Below are experts of layer 2 (counted from 0) of a mixture-of-experts language model. Rows are named router (the router's row for the expert) and show model dimensions 0-255. Each number is 500 + 40 x the weight over its row's rms, rounded and kept within 0 to 999. Numbers have three digits each.
After each expert's rows: a language model's description of what the expert responds to; "comes after" lists some tokens at least twice as common just before its tokens as in all text. This comes from a sample of Wikipedia text that the model never trained on. Tokens count by the router's weight.

# expert 15
router:448489508521450406541567475514487540459397504494490542488592537536521451525508479519558500480521483505473552506536576524435522487495494503419507464460446489491466561432465468455450499543481497509438511511527428513483505504445550435598425451527471559498500467532503472515500535501491502466554476500482485513450512514574483493555448535546507531483474543557489495523467517572484462419508497529543612394493554500424552555527511498419502445456517536606525487512434544440492489449562491498535510606507554505536578416500416502475470514526535494465454533477509487514537491502548527519534595490480505463475497528424496487509428475494543510452489540530482457506495482487431544510501433468524520520503519500506544482509512458533475468507445484486561535428503531495469496489435526
What it handles: Section-heading markup such as == after Early life or Bibliography, and table cell bars | that end rows.
comes after: " ", "\n\n", "also", "History", ") ", "life"

# expert 46
router:475534515530498509543489498550438468462451512541485459475564472521548432507512427538523458474527482502520497552477486523487463574467477565490457503471507543484457622451486489537500471530493440545452544542620454439518491527511505477499481488550488516505491439496471510507487544475468481494501436497552556532541486516532458502583472504538506439465510426490557515513489539577498499495588523507523563468516560524505507533516530459488523527526529520551556536515455526447452489482499467506525593491407513529496459484529528503432451479465516490562566540489455558417545473499531565431614542515453513454373454528458462458490479482417473586419481512547496454567508488520483545513496486485568506529526486505522513489490511419498457502457466456519489558489520540534497552464413542
What it handles: Capitalized titles, given names and numbers in election and infobox tables, such as President, Minister, George, 28, plus the piece crimin.
comes after: "| ", "of ", ",", ":", "% ", "American "

# expert 57
router:487449470571430484595528460517425500441462489530495488454598417503582457468578507554519483447531435538567553514472537482498496491531469509481447496486439549485448545504501517481478435523502506529429466521522420433522499517443528501544523442541441525503536486519503492524483521520576431527516487525488572522537538562574471492521429541505522469520505512524523506503470514540538559471517551533492460463510538541497523543514507447534505458501553555550499527505493519459456459482579496549487575491452556527460513525499493470463454527501479495550575559528427482364526475540567557419528472521441475502449465584418441500449481451464558530435452502554502442523473464559523534467489521542531562540459492509521509497455503443501479482497468489465529519487505525532466492468471544
What it handles: Hyphens and dashes, including list-item dashes at line starts, compound hyphens like Second- and multi-, plus born, National, University.
comes after: "\n", "\n  ", "Votes ", "=", "MPC ", "New "

# expert 51
router:467415494518400485507515505578477543483490484515497502456487488491519484528521485536450481469549464513555513529509482474536559530479482506457496479398489521437511505464495539518464447475484466527456503486488506477420427502456467456504492449534429589502510490472464469547430547461480503426556476498428499502550568495515455548491493598553513499532478527583544460528437556529450543456541533502464538506492532500479538544500545488451485431509548557531534418454460505442526514417559448518488549560482541468417511504505454463403463500470525501576508547478446471487507444571524502437499487453521467461464457583446508454525494483516521507445520509518508491508535432497494534515583571523533507546555543503580487491520486436506496422477470489484496545432491572495455540466495589
What it handles: Coordinating words and, or, but, &, / and list commas joining paired adjectives or nouns, such as optical and electronic.
comes after: ", ", ") ", "life ", "), ", "ers ", "er "

# expert 58
router:490494552534488488547514500536415490462446499498474525482552487505527420507525456539504490467491443515535520574521498510469452568478483520490443491442504545507426618470460536523488491517475448552499526538610454443547473531514490471528481467521498506492488439492456472526480559492477474512535461497523523517529511538517460495524479539548534443498525449492554537519464546551486502479569538521502514478534569566505582545489528454501514491559520552538538507511459556453455465460508465533508595532416531518482474469518494462448440465482524469561535516497451528408505462504545583433606528503461506479380457544461477464471459471430483552409506533538517483555518462537479565483479465490571547524521498554545527512493515390526480506438439453489487527459517521553461543459438508
What it handles: Zeros, small numbers and pipes inside table cells such as medal counts and vote tallies, like | 0 |, (0), 000.
comes after: "| ", "–", ".", ",", "|", "202"

# expert 39
router:467500552540509501563501517534407488452417492491490498481531484508538440534494449530497467462508446522503568530478494518512474576488456478495454488465512546499441591492493517530494487546462454533492519579582499422504491546495482487511460450561495508468450423501500476529474552502469457517525473494544500536511494532517477528544436520541525444498532428517582507518504533566489496450570538530489518468546576546527565519500515476494523464538531525553540509526467541468435500467477474514529600524408551501460477454509492491444424490505519474524532520471456516404519477499523588454616523484441499458378451556445496464490461478433515562409465526533558460535587500522475561480457492485548542523510465548560498469475521435512478540425457476486511545489523490513474541460475541
What it handles: Two-digit numbers and other numbers between | bars in sports standings and election tables, such as 32, 29, 30.
comes after: "| ", "|", " ", ".", ")", ","

# expert 2
router:419498560552475408540541472508455514408451495547518505518543502535588414546482468525510481469483467527537473487552504495440488505486519497510519492447430515484487542492502487463459481538533408528508501508620499484515482523401510517533434464558506480474505482502501490536485531502448478515537468432464509549528538494534501519584436517521520504509462508525506581541485506588471469465504503529505585431480571498519537599529497507520523499487576521591538503516432507468429487471519459503579512547453505500511495457573478443512497501505545431464509481493475492495556504477622563488547537446473459494428462507455500529505414489482567489435398561585516480516475514510507519470464463533514512496485532505542534497477531444485477527465395488515554488529501559516502520452473509
What it handles: Wiki heading markers like ===, == and ====, mostly closing a section title before a line break, plus some table pipes.
comes after: "\n\n", "| ", " ", "also", "History", ") "

# expert 44
router:516454521554497478507505493561477508482427446570550495499500420544496485578469480495457496416506417507547494532494477487505528528444492547510463476476498600413473549521480533555492476490466440543473444632487489401480473519494539532537485505521500515428481456534455470575452494441490410524552460479478546534522479525467460499509406587545513492480527497502543529519535533532514458489563593608524465497508539517530545531536531478519522496512519518535507509507474528499491499512504483528497569551438519520443441493485498445502421501532512461510497565448456545409507507506525542435588474499481511462477464463445474461512456468453524542465502523550573478548524503544477548496447489524561521499534459511573479478510520413549483499439492481457513535405518524568472487493468525
What it handles: Conjunctions and relative words starting a new clause after a comma, such as when, which, who, but, while, after.
comes after: ", ", "and ", ". ", "|", ") ", "but "

# expert 45
router:480468598515451460540532474497504491426497505518471464507473519546517498568545452540539437454527445557514480509471497482516525520504388538513441490411430492455449530429497516526483446541456499523501534513552454488501459530492544473518406503504473527440468510522512474477494483541526510528555447476504555565510529507484482508526458584508545454450538466571540517443441520524457525462612505543542491487530487508441517585535517486493539517526569537549539439578516532477475505473560412530511523492440543466474479514592440461432477476421510468510522500499475477464554501519557517481525509453485499485469436499500422412429361485428508542429429512519544498513549486492460514519548486468526532525510541538501574486482480477509498514475464461481503496407507500536492515480503531
What it handles: Articles a, an, the and determiners like one, first, this, two before a noun phrase, plus name endings in -a.
comes after: "of ", "as ", "in ", "is ", "with ", "for "

# expert 8
router:464417494552502495515552506494456517468482537503446465464513431548544507496541491501468464455566523524510504576457516514526536462486513538511429432449514510478458506482487531505415503525501478500482482492518492497486449530461546503509502447511473552474530494553469505536495526479496482478546449479414560538501465507592485542506451548508486533477508481507601569503484529533520552480561545538536483418541550585429502462479475503456529523517507494504463497613504494473496428421510455547494525462478534446470478511515467470451424485507540437481543528439502534484492473523528503481576544514458463507467507483429483424521398497475610569491485534514538456540512442556492515604504488471570550502501529557549510456437527489489461451466467553484518592452410503539508592448539529
What it handles: Subject words opening a clause before a verb, such as It, there, he, that, which, who, typically followed by was or is.
comes after: ". ", "the ", ", ", "The ", "that ", "a "

# expert 18
router:507460454525480492546526512543432540471472535512497477496504478535509472498574464548479431516538408517517472511463523479505556547459493579519445446497472524447419510497484528477488456503449498576433485534511464490534470542474551500526504443518525595445468460540409397583467505462577427482498485513485568513445467555552447521530498538500544447481549458486517616437466591490477560497502500537501507471577494549458518586487468496508485511493525488486476489553511557438498410466527465493525523518475555465505530464527501472497505469486532488536473508503455531434507428589528522490549538540464482488445430477513469470468458480513589588465488501504521440562473489541497546593537493468513531531526542511497553530452564488517471445455464485467532523498484489550436486505455549
What it handles: Capitalised words inside proper names and titles of films, awards, wars, streets and people, such as John, Star, Best, War.
comes after: "the ", "- ", ". ", "The ", "by ", ": "

# expert 53
router:458422490507441462516487460516448530492486461516470468421510504525521452545532426592455452479502522556480524550495491521451509577491463468471466507465556515527451527461527544523467492543505475526460468527568492474538509591481522526521447465546529524486495498556474470548484527473536490524521462487505546530514529529527477474551458483546587457470534455479521545491518551539489529514504530506495498444506526533502581514514526493484528473523493547539511441539454547483468515447499450524548530532455563465441458491477545486518406498532560501478503642416504486410492471506495525460548571518479456471483489548447465481513467498434568525474474586569488474589607438563529559497518435466516532569514477535518538490495552419471483538429439507494482548437439454525466515422512495
What it handles: Nouns and word pieces after articles, notably medal metals silver, bronze, gold and stems like vine, in sports results and lists.
comes after: "the ", "a ", "The ", "201", "202", "200"

# expert 34
router:471490558559489483560518503517453453469445537491501491470521498525531447475509469532508463462552455507562500565443495484454451570483468513487448484483483520540416572461477553505507508524494435516490579568598489444499476504488512475500493486561520535453517444482451464521465572494473483475505477477540527576521486528515470501538473497538508479513518437491540481532481543542497494450589530529536479471521541545539557545517493454516517480533510548530542492525454573440451479433504460505524577503400538493474472478528456465433463473456508466566548537535456536409513504475509570432623518485441511471415429550486456480448466469456499553416468540538519462566570464509491545519476495480584528531503480526552531482471543441507489511451443441475467540471513536515465561453422523
What it handles: Final digits of years and numbers after 201 or 200, in dates, scores, measurements and tables, such as 2023, 138 m, (3).
comes after: "201", "200", "202", "–", "199", "."

# expert 19
router:484492503482497503511491425515466557500475493537483393451473541529527494532503513540589473461482435592525493508476498543520520483503507494466486469475492517433455480461538419440434480518500472517445452490561482410461475516510506497493520472551550544508463437474513496530476563509492513435536479440498512575539592490519470539483523483525554426447508571543520476468485572503415481495515539564457520499521497554515525516507496405506561498543456603597566407547493514461481516539502428547559513489478511545466481498512528521537484487530513515536503555526538509501530498523530496494522487489418463459458501533536543485458465481393512526467464602650534448582494463514485512501457515469516550518570474551516488471472504434533479536503447467462541532529489507493523480450482528
What it handles: The, his and their before a noun, and hyphens inside compounds like semi-finals and quarter-finals, mostly in sports season articles.
comes after: "the ", "of ", "in ", "a ", "at ", "for "

# expert 1
router:480457493536446468542518509559441474460440463544482484467541467520520482458498491520469473498486501541491483506478508477490499529493518548481433479437463529488445588499474505462499487511535445602468517534563454457512456535518546507556484451494518514499488490484472502534532540399511508539508505467447550548483445519506478536518463537543571457454514459475612519528470506542490490452599525538490487518502504547503564472499542427493588531544535586559518471485452580502440488515479443514528618481408504479459461488549473485448430480470503455522541572563412469428517492520551561478515502493459505486431498524484414514474358488443546521435469504504565471527477446556531569472484519517518491504487474522557523522419467469540487501470475495475489560457497497500482558490467528
What it handles: Words after the or his that pick out a referent or amount, like one, number, late, many, several, plus capital word-starts such as L, Mon.
comes after: "the ", "The ", "his ", "; ", "with ", "\""

# expert 11
router:412486458604496472560506504524487510419448506472483492400505530482511483583542479510511502492542474475556522493517519551524560529513486529517489420380485520456480533520441532448490458507482452527452484518463491498524516493481539471583500397511485516448488391519485537573455534488519469484515470504474495501500552528551539555519476469516514510545537456521568525490500517540494507510597572489486555442511515490502514546495527506507578485467507514501480503533431544486491421437550490604528568482441562472474528442480477478499482478519506458482572499428450525541528478472531576476479562563476472513469482520477492433476481498404625515455501458540517458535508503577485516495529454475510541518505510525523521467440485442543493488430438487530525492480497501621491496484477553
What it handles: Wikitext structure tokens: table pipes, heading equals signs, list dashes after line breaks, and "See also" or ISBN in references.
comes after: "\n\n", "\n", ") ", " ", "==", "0 "

# expert 49
router:483460532495506422542587467520458476507456587496490480473546551510487457505492508563568445470555418524531521554539566602433511461501498505476534442523443501479443541458431455517482489547471511509473487492505509493533434501435522450568437485522468542476497521499515469481505505483549447383509498485487546506514520533546476473531466542555508494521499518567499494456433510557519444489490524538554542426517562518495558551541546483476528485479575483514498451489477570423457504503562472503513521525491547517521576442574449494422488484458489478466468544508454514487540469508579534544572546439431488421425444523533472496466439513486523498464489546514522450494542515526436507501481520457493577544513497516531500449468494525528429502511506492408516546469496552547466529501404569
What it handles: Pipe characters ending table rows and cells in data tables and taxonomy boxes, plus table separator rows and section equals signs.
comes after: " ", "% ", ") ", "1 ", "- ", "0 "

# expert 37
router:484483485511458486522539495547433496513483492555510488429536477504529456483495456525436508461497503561540523511516473482521519552506467568491494523447527537524443561435508451530498452510483457563467528532532408451473532580488539534490456460476522535447505494526424472527491552472538483538547477530496556563488484544494451478513481512553605458461522419505543490472492491548512565463534498545435478472537553495532508530520511463516549511597543571571576476465448541482407514475489429516520607476449498452397475497505559472484467489489520502531493586550504544446499489534509528436522485513465507490456434494501440483501409477476498573409540529533530424540473464527528542495529536485525484567459462528509519534458497419514480499419418500495515548468469544530432520457471521
What it handles: Only, best and first after the, plus word-start and number fragments like F, Al, Sp, mon, and digits.
comes after: "the ", ".", ",", "The ", "6", "8"

# expert 9
router:482469556535457492561539489554423495460449519508473511463552463481513441474510428543516472482496474514485537556467474514500439567474430575495431482470487543538450589491476508494521479528512445533471515535587480470490480557525537505526512492569503508480468432502465463517467564489504482530515448487514563505524503530504468516541430494548546438495511469467578497542453542540496497472588540529469487491557552520515550494519547469522507504506559540556560505498469577462443491464513450517531597560399526525464478443517496474450427460478529480526586556497441515399514451545506548442564537474483503485386454537449457474452493522421541560429508538532488464570554443526481547489475491511572552532520490517568530474482510438502474511487460493487513550487484515538497522467456545
What it handles: Opening pieces of place and organization names and final year digits, such as Israel, Ar, An, Association, 198-4.
comes after: "the ", "of ", "in ", "(", "by ", "for "

# expert 41
router:492494480539474519543530453511488518455448524468519441486521489566498472586522500549504478381473422579523491528475525551532568514472483567533521440405436553509429502478520468457430442570473481496519523521531491477515491492480528544524394429572517535443489494519500417490369557512582487515531467458513562550532509514508502522522499539499515411453537453512565516444440521500457458473523521550474482479538529518464479553491538492518546527499508584505538418523465503511506465545461466564490506500464583513458497496520478500513502476512517451470477497532496519485517461466534479506505486485429499519397480555547466491476414453425542505430474540534546464542500406510483545489506557472515577506509486599519527455503469463525512487462452483493521566448491503514511534488485501
What it handles: Articles and possessives opening noun phrases, such as the, The, a, his, its, their, after of, in, to or sentence starts.
comes after: "of ", ". ", "in ", "to ", "on ", "\n\n"

# expert 14
router:451511590552486501510525500531426505435435570525468496461531473495547455481501483524473467500535504525496568528485502484502487550499459549493458500473511534467469582457468533515494507542459426553526528537588483450456461550496501495513479495550479529448512436557461478515497556483479501548537438521531552547504512557530476556525462546536533507517560427455550504559493523546474455482582531526511513460540538494510540531483493488511522529565546538574534525524446574480468481479517459512534579535425525457463484466521467467435441510512547444547558530529418500398532498452520601432587521519472486504386428558458439492481447481467473516435456487521515479565588499514461554528482488501551529507521490525536511497483512430518481492438438489477480557443504534541528551444482495
What it handles: Mid-word pieces of names and acronyms (rish, SA, Mag) and single digits or numbers inside tables, dates and ISBNs.
comes after: "| ", " ", "201", "199", "202", ":"

# expert 54
router:498432502548481484518535499546462468471497520440488492439565412484494490513516468544470490486589477481543566534500477468476509533481509576519487504469509568450460510491450549545475517525456461540494514559550498472477467588475488483567516445555477506486459468525455469555489510459524460540566470528475528485509531540490473505537452490530586505496466457478567542519461557551497550526541561541430487398590561483499577568467528501539517447488533489514493495512453528499486467487548448558538561501455553463407432524469547508452478509472527429481515521516512467437485429512530551384528514531436478459497488534448482508510473416409581509423503488488473443576529435549491505525507449542539541541499463522538493510448468476522493508477463423489471510482479481518427526427491526
What it handles: Pipe separators and numbers in statistical tables, plus degree signs, National, and word fragments like Mo, bur, mod.
comes after: "| ", "0 ", "1 ", ") ", "2 ", "3 "

# expert 60
router:476512516528512478511515488496537561444476501586538500442459514526472421519506396590516503541492465566497551568508511612475483548439466529433503469505454487477498523463491391449516456560485501528458463532589500450479488533440529450502500505473519572423447483469452496560506504515509455466549496424505529532527550517503507496532525529544499454475504529512510562449500515486357480466511508592546474511466514571513497461496492484454532497494510543489558424505487537494429416470540507512592547507454539460468507475573467517472469498417517483524473549508457460486578521548496524543499524414475518442476483527563499437470454488498503525489473589545584506483483494473449488482530513468513544511571524538545504447473511513534492497439474527487534510494411549504491529470472492
What it handles: Field names at the start of infobox lines after a dash, such as Released, Born, Location, Coordinates, Website, plus == heading markers.
comes after: "- ", "\n", "\n\n", "| ", "|", ")"

# expert 31
router:451512496552480510507526498485475520448409546501472512467495540503571469533478502516466487475523483514535562502475545590559499547512459519461502449511496477474484596464482443419463470538483441570444513495511469540476477528480556450561461453540477515517506464568478400519450548510504464423536454399436561528496592520469515551540494505527539500483484490453558505501533471529428449411589486500572526492529512514494491531551510474379550456499506488532509489507468507483483479459489475475500513592457532495500572419489463432429444384510516479511502516515468408470532501500553493548522558538486492506439452550530444463509497485466559575495475488527606480483531500486419558487528479485481494542537474530506509437455523513517510527496514474479536527501457573499507511465488497
What it handles: Colons and prepositions in officeholder infoboxes, such as Leader:, President:, In office, Succeeded by, and of in titles.
comes after: "\n", "\n\n", "by", ". ", "Succeeded ", "Preceded "

# expert 42
router:485435478527411536534523487576458521486476469489473465480564426476544480487493433553494481427455516559476462550464491515531479502441483542472461484469531506533468528468512532514446501538490458590481561491535401509506479577502574542508468455549480518480519464452447536570493524484510508514520451399456558485514508554540478545541467541512591449514474500523579463495475548545481519456602552548503462479524498529574534535531535440489513499528571552547570525510445538502443458476477426529547552540422472509468500424518460499488474451492506488521534494572474513430505493522514534465543478493507478450428467483405428497477447494446513546425520525557539473525506492565501575530517524537567500504532484526517522516440507460500477457448474516474492513510550487532517543451431566
What it handles: Adjectives after the, such as following, previous, same, local, in narrative history, as in the following year or month.
comes after: "the ", "The ", "in ", "his ", "s ", "their "

# expert 21
router:461478546544460499522499487541436478441446487513470491465540470506543431502553444545487475463502473515489498572470501530465474609487451523500439497468495547530436595456483515514504481555470435537461556539561456482504521596521488470538478473548514536491489460500472475528467564486479469508502443501535567533497500535502467515528442530557579481495506401494562490486460528538496479478554512536478507461533554543484542543521529478491518478516515518574513518527433554465456489439508468502517585516419516530475468466539479488470460440477507467584546519538471526407504465514539578435603506527442528455396460537494498460440476496432493570381513530536523473566547458524479550520474469492571522546524503542548530492502519405498484496463460487480507539451526510528477546468447504
What it handles: Surnames after a first name, such as Michael Jordan, Bob Dylan, and common first names, plus year and number pieces in parentheses.
comes after: "(", ", ", "of ", "in ", "201", "200"

# expert 43
router:459513557577451490529543552558495507500494495501573479500539508520463483573487479511455457476541502499481567599520503567489528527468423524509498494453523561529473552474486471513504504485434485520482450524553539478521503568492537490539454496543520538461479424554423507522431476462506522517527426505485514510508468486474466481518517499588514483544504474525642508434486476513477439492509529542537479454488559508479483493521521537438525449513501474550527484507476523480451420430564493484558535506441525508443464368546514407497458510542478482523471504529400471445518451527501544483561532467467497413416432528510473481476501566474495555473550483438503469491499485501455529510477443532497547540500513584544510524490533468532480477419432466491511508485486626552470557498481524
What it handles: Line breaks ending entries in track listings, credit lists and tables, such as after song durations, plus a few not and or.
comes after: "|", ")", "==", ".", "===", "|---|---|---|---|---|"